Experts of a small language model.
Size: width 320, 46.3M parameters.
Experts: 48 SwiGLU neurons an expert, a softmax router.
Below are experts of layer 3 (counted from 0) of a mixture-of-experts language model. Rows are named router (the router's row for the expert), gate (a neuron's input weights, with its number), up (a neuron's input weights, with its number), down (a neuron's output weights, with its number) and show model dimensions 0-63. Each number is 500 + 25 x the weight over its row's rms, rounded and kept within 0 to 999. Numbers have three digits each.
After each expert's rows: "raises" lists some tokens whose logits its average output raises strongly, later layers aside. This comes from a sample of Wikipedia text that the model never trained on.

# expert 54
router:521460460480514490436460536490519477436511537482486498469521488484481514464509516479496495463496501471516522510511506521508480496486534492509533513494483540496538483499497515484482496482479488
gate0:494509506506500498511448511497467468537497532505516523514521555485495519487491541482483494441481499498517491517501490460519502524530550502534511499539475529527518503535493515482487422489498503
up0:526477484503511508505574497508491531520507489540445510538467486515532514476507484491528515582478523494477470507493509515529481503483530512446495538532506472473486470484526487512494517511495524
down0:508493483465485476544513520483498514537523487464492482501517516427489530509526484491513510487488505518522520495493502542504478492489481484476518519534470492502484559564465486470523519517456488
gate1:520493475469486498510545485452489510483514515500497487533486510499483495483479535498514501475499531480505469501534466511540470514509526450500471509494509510460484546513465532503510528507494506
up1:464464519511505522484423463517496499519514487474538490465520518477494460549519523517494482549528520519500545480509488509515525482518447524495483421518514466522524473537516482521443516483521492
down1:473522453549468472491499507505505479538516526475486488490504573524500488510451495560473515505512558470486547471498472513479479514490536525499483480511495532523508502494487489496487495524492513
gate2:510521480510541490496511497504505467492534519432500489485535507490533505520464467511539529462481488489508553508534540518524519519493503507512511484495467513487517518510481492504528526466506493
up2:488517506481494478521498475522507524551480454492506450480513533555466436519482480490505506493505459522530528500517472460500481540508450552478462483486519510464512480495528499495483460527500468
down2:507523527526523509497477499507497506514464491532544466546501496498479482460498501478478521501479505500473515493466505511461546495507475503524451476494465483494480519499519536491531457504511529
gate3:492474493469495464521486518514500556459467458499522507550479501477530496541489513499548528520491499469529510481515540458495536479504502516529502510489493487478484496473525511492544493503514533
up3:489489531486522513472487483468469431532478522502518504437443521514507501514507507474510505484523519521471478488494465481542500499480518466528477485503457463491507500506497465515484506524502552
down3:509503483468480477479488514509503491491466488534505508504529455552489486506544550529494510527488491477548459515479503535502521521492498501485503437508499465501467518514525498547502490502538454
gate4:478524524510504462508477496499449458517455455528527535506503526498486483527512511517491486504523475515476488458479504490503524487512499489533531480525471473537460504479504501476495515463491479
up4:521473472511505556501506531508519515548510496468584505458509475473522514491501517471462509427514438491510514521474500542509501448512509475522515486491464539523507554508502557507501470471502543
down4:462506501502470541477518516446447596477463521527482547516508454493491471489482519490471466445545499527470527478489500539478475480506511526483527524495489503515503512478483491512494459474533488
raises: "il", "ri", "or", "ag", "o", "all"

# expert 47
router:541461537475519493531509521483516481552517486484483471517531525509449505485515516497482472474519528485485504528493524480474486533529464470474503532487532528511469530462495524489499500523455525
gate0:476489450525485474515507469536496496475555490501503524490519475529505526521468500495502469464475494537519480474488507543465491512509482484541503481546517505515494461515504549531521514504422505
up0:494485495515502468554518491484445493478458492516552498492500474468483449474482510474472493484495542518539487517484500489508454488526525492523428475523481545519505553503511500457542510500485485
down0:515477479499477528494534490528510487516520474485516517498429452462498503491525539505516516451479477514512470494502472537530464480484520526477470519504498505505538508494470452504534519470511486
gate1:480465499543469484521526465497498476516512538485464545481517533483507467481460513549485508469486475506529502516479498543457497524541509484532512478475498505537499483492518501510472532456504516
up1:511526440485539486492485519517497512523503516539507517511528517533520476490463495485505509531473514513525511528487512488499480480472495482524475499508517506491509520504483533518523508538502463
down1:484509487482530508528494506483495473510476514465492458470539427487523509554529485529562526557544486507509546466503517479506528467483511490538512504493501491489497445438462469530500492488518555
gate2:513508493506476485478502501481508479496474512516515532514515498496495498483594500522519510534431472515480480492477513551524487471497522498468485493504485500479523518512480484527485442487564532
up2:488501533523500539517545525482485494505510545527522511532493506514511556486553511505523491478487470506494494478500505486544500447530512468564546480469466503480522481496523518494538424450516481
down2:492462501519478503478515485514566491517471487481479477472511541518500523521502497495502472454524453497502487503531502481560484495499469505567516496486505507528499464492538464501459529497477523
gate3:555490485463537449491508489476470495442525492507460527496458504527505493484490496505534482506472519453539481521533489498467483556470504471527498473493545491490488478500548491528544463503497513
up3:479499516500471531500497498491519496550449540486516479463523490485507521532567511480507526538473489507484535479475479457507538484464516506482488471534500521517486523477513505492503519471514492
down3:480548445473461497539501494500529527518472523425513526481468524518478486485479501483495485501502465477490530484499549502493513502426514507520499492470517491530484522459520509543533524499506495
gate4:482525485549502489487511515501533476528490507481529453539500479488549513510514458450484536497496470519492532500518534464511509491465487466556502468521543502476505542492526502497513484514509517
up4:506478437499474533518474525525485508518533453436514541486487482544471483532466513522466487527497463438506512513542505475489499497461515499466461485491470459521487470495459517478520549477510517
down4:494506513522535500492465497494477479536521497528535544507523487517510511488507510486498481497454522495511513471493505470528520489511484475468507483511517497475499515496523536532496494482466491
raises: "===", "|", "\n", "The", "In", "S"

# expert 21
router:511508462500488500507468481497521495537534494480512503461462545520497544524499493515465481532483509486479537512509499524522483457511495495550466488495523513498475485498485505474483522510543520
gate4:477492495506491498486493510495505482553435560531508515560512502514436468510483473456485499484501538532458511510501511521513497497499514470470447483494525494499543535518526476516510508520561476
up4:507474469505512511519515509449532521483539484525509474478503533499534499484505492510496523507517517507475476522519473490536496485501533504557480492493517485475489514499460537493496501460509485
down4:507496475515458514543567471507467525533512505497480533495495478500513473467498546474528522532507516513492472470566488518555513490506567499497482506545508494542486493506481457517536498493497496
gate5:515493536480490496518473512516480473490482484487480489509471514466517534493517475496508526549513486493498503478509491498462551474491465463550466522480479502482502482475519498516513504500520465
up5:511494537494494458518489500495522548488556531526510532547487523471476441499518497503481486522491489517531533494495495516493451516486500467525505510542514492508500502489515458469490500483489520
down5:508490508478491507479512529508476474433485524513544491468487543487488499489480494530518510576524544519503465502522509498481519518471473523503516514540496479513487477464529472508537513491477505
gate6:505475468502504479517525500490534502502542510504504501472442515519560443468507500511479494488490522515465484557512534494483493496501506519485489480494520484508517503494506502510501498542546491
up6:504533479456492471462534490507482413458492513464511541504503481505494530477480565507506540496528462487528516520474499514492488465478473506551519497487530472512498477471515483500504520458481485
down6:496500488515478461502509478511422496486457460523504520526530492489526454480540465462507470472517482498509470510474498514488478475489528501448512501523501470512535479489497502547509523504518480
gate7:509499510531493488521505477501521522535493537488528488474505497518540502514507509509509479535504541509484476495496497491487525528532510517522460494555488460555454507515491522498474532485494527
up7:498506451492516516475450520524515521503497483479489513519517490472471499504492526481490507515501507533476537518489490516533481491510474497468460496521541547500531489505491481509490486470494521
down7:461522536514533546495496505522483522535528501510479492500538474448526486560501519512502478484504496487457516526484487539497515502489476518518496509541502502448456504446519503480467494513483489
gate8:522490515530513539465549510520486483516523536517498514492517546504502463477450485511470499488515517513490505505515503498463495537506514500503500469493441480462488466480488489484506475474475485
up8:520523494459514530481490514503538504524528483513475527492509456485486479515465496500483505493486538475505507524486536487483524509525443505501458518542510470478526485498512510504477471488516479
down8:510503465481520506519514485505499464473485537544513480523525526515504455516439501478485506495509506478457525491448498462499497491478510503483492451506470468452502493531521480497505478517503527
raises: "d", "tro", "tern", "it", "ter", "c"

# expert 19
router:533520498556546473512488515509498519507502512482517495497492507542488517468483480496476472495500512502480488538498520511507478473483471516501516559494524465526492518464480494500478492534452505
gate0:483518520444469487512513471480478456484492527485509515519475501499551552533535470541498465475489492517533497485525490540523514469488475471499509492503496532525494580466517489519487466501474507
up0:485480512522477498476492470515475481522518482463509472441505496557538516481535499518539513500514513485479504447525506532517534504516493454523536488522448531509521520507484535506513478473542513
down0:524524553509509480513471466549486512503509512465466515497511509526524548508510521497493524501483501479501517482507490512507514453504495495480514491485492498437465483534462514500562523510507469
gate1:485471517540487506523558500477480482485496498520513472522515470526532479471497455545455537538535509512489488488463527516491520525496506488453508550490482468491438468544507466522496522508516528
up1:531495479524485539478471511494494457463525478499480494504478511476491498501499565478524507476533533519492473495502517506450509518514510514506521493521467533514540499512480478517481514497489464
down1:527459480547513510461487534506477563524541513511529488461504457528546531528498482468508472503496475526511522532475466472483505522457494499458506501584483503487476490527497463470495488520503501
gate2:497471453502524473517487493483449490513523470468514519548462497535500535494523456504500462532517484501527538487495520445507480529481481502493469493481495510473504501484467515535535525530481497
up2:524486449525527475525488486484534524520515514480444510564497533528491522525473500518523449522493500489520489468509516501488486489532484498466544497482516485499476504500490496515462526539490478
down2:559460471491471476547499500456509488523499530506498517507481504498543507483513498515499531553482471500495488490520515512468500504507468489499515534518529513479492445510514514504523502580516492
gate3:516444524495481502498514477510523470503531459470541506535469516498494484490517490539488496483515532484514468496458500471519518488502498443483462472484485469512512459512492480518460508548504528
up3:493482466517487511501495499481520451460511487472561461546462513527489475468501506498471493530464548553558518482486469482523513491510467502563502491519498486537482510490482487474493517503515485
down3:502532526506497465511519500518480491510475488496475489549470496493445445510469511534520528476493519519518470514511470508482493480446462508540524519504504510544529527510506483520512533514515478
gate4:529506489491506481496476534498486484508498478493496540542471470462484523507510494519505519575470512507469484540530510548512467484447510500515466507493550512537495520526490466472497530489500489
up4:497484520482503487528524503524490525494492513540452507474481504499486518477463522466483533556493501491492497472535522536537484476489459516505453487498496462507498458479509456519510564538492506
down4:491529491491520501506446521524502538486533498503511501516496543507507480491544502491480489506501503470494514492484489540536506473503460483508492525533491493508526464513509496519481525542469438
raises: "mission", "mit", "e", "position", "posed", "ic"

# expert 3
router:492523499469529497500464475444532507470492488489473536504464480538479525507486517496477507482498459483471499538481512502496518469496496513498528462487478507491506505473480505470530492525501512
gate0:494532490502533483505459488468526484498508494498478501544463552481479481510524475500483543555485522491510507470480515528457539461495518519511491519489475464510500500505513491538515493521510527
up0:530465528503494514485585468463456535489446470531489516539510501532470493516482458512476484513540494515508469512515520459489486491531470462491522521511483470521529467513504461519539501486505520
down0:504482478521523493453505525511511468496506529516523509482469569518510498522492497477467496516496502471532493504480581459487539501501467482513464514536530497475475501517498502492534518497502548
gate1:537482525486474469502499490499488444496560533486488469509529477485538542508485487501469528506523485485527487505479496568485522524513516498533487493471478511502478481481450486515495488510456507
up1:473503498515502483490528514466509503483508517508527489530521510526531507492505523521454495484490441531503514473490513499521476540490459484540520495488480497529531478506513495495474572533497520
down1:505465473504527463478459536464523537504517534490517518482468502515472481497515436499539481528501482531491503473495503507520487440475482453512436484503467496480517509508534497509485481509503489
gate2:503548472549512470520518526521481485448474520501492542488528509538486487561505486546508514541505512519491483477452487502502490499468508524565476518502520510535436478516524446560482466495488499
up2:474501436466519491478490496498505505506513487460498492516484498440517487527491489485456501480556537483525520467502478479519520494488471529487481448498478535460506514507484530488542480518466493
down2:502514403465498518474534514493461487524527512497451505507473516451520527541483515434496506544493508477478526504464493497565498497486462495495485497504475506531526503533486458495529533494514470
gate3:444541470518473477529514467476534547486456520462542514496481519545485473528558495541533515549495482528501473500522517485477487470488472489540506485515522492483531464524488477515494450494517496
up3:492516471498481534477484473485497486489470543507532521489458521517512503548475493515493496476509506461482529504493469529486522511523520468567472501520507536488519480524474553490510519490474472
down3:521517514514473488506513534504497498486476518509485508535451511508500495486473514465501516511479474500507500526505457498462484483520543513494503507493513508500492512529479544471485509518474485
gate4:474467494504482480424554507493501466488553498492430563457515515515487512507486506502523491512503483505539466492535503495458473466505535471511483506497481489499473493528510462518448480440534476
up4:508479514536527520496482489516513534476503534507455503465507471501519524474496492516520488522511474476497482527509489514493495468486533496465472496480448490496494511496482516458463490465524470
down4:531495459464488502478542524503457519508522513485515474492473462485462491486455483519505512533501520529541491507525451493485527530501462519519492509534516497493444476450513563536501517484541503
raises: "act", "p", "ist", "ten", "press", "per"

# expert 16
router:482500468513486517488510509462518522480520518459540450510493451514494505517516511489474475509504492451494514555468548489465487540542510474483496497473477482499498511448529487487505527500462476
gate0:499477490439476505492525508565514478500511457486504471475527519514535503452533522501492468475530506498530469547521481505540492497519524465506483554467495506535529491523522529513516499467493494
up0:508507485471509506534475519487513496473491556498540537495512468516507509503494503520493514496491556490497511507519486521472502465468505473509505519512537503475527449470524517530534482514455476
down0:504521478513537562539484499516514455535455536493514527495487469549512537510517509501477491521465493485459501518481475475504424511476501505479506508527517519516470490489550513475511518511494498
gate1:481517472528495511497501511487475510505518490487517508451500462452493453479478501497539506498493489444534507465502486479496496489458505508500583514493468513484535472479502472502469485525477464
up1:549494527498497524505489490546499522503427511500503501497459508478479513502521565529541480569480501503497516491523504543491513502499507509512488474517557488460539539504525483503495511520525497
down1:520539514505503475508477499416494554502471511528503490502544508490493496530521515499496486476517493479530506478510548554508490512464472528536526518486518530477487493481484516521544466504531454
gate2:480501497498513455550506511478494495488507485519458496517476514487495482506527527482542491499511502493475483530519489526501528509473498455478476471484454533443450500493485484507537530509492504
up2:487519528509477514413503495557478476514517498558504504478487512486484530445520529483508521527514487490476463487499507481536474467480482509506496483488516459498518466542484529513526493518525499
down2:544501513513524523480494524508476521495552530531505472480483460495501506514507454517462492473510476471499471523497524464530446469528504524529535512552511491501521507477500503515484504475533480
gate3:524555516459499495527469530464495525493524514507538490544492513485478504525514507457478478550508511484546505524495523544499508512501480457431508510474481490491499528491517509536451455508513509
up3:496545533500536505507464511485534508496462482500467462465534493493497468464501511496528514496526484520521557497512468480527472486440507480530566463485483493545479538457486468512510494495483476
down3:479530489485527472494495455445507471524540524514490482508494473499513476511534500497473485529513516487511479492460491462520493511492515541469506500511541513497456495510529529481533522474498505
gate4:552442529481504504496550504486465527490522474570500495535526541492489526506518506473456457521463523494521517500525490463525493523527513494505463472526552527507505475514501508528516482455536498
up4:508505495567495503480459493502491460513488542516561520488498475528487484466478505498500452501503517539476492531512438467475496477476484501509546463502482503512507510504513541497528475527522432
down4:454518512427486497544485530505485471543487487523483488491523479538524473491500509534519489533523486477529549488493488521523527465494504534539501501533496501503522489471472529472522525488495446
raises: "ities", "ance", "ow"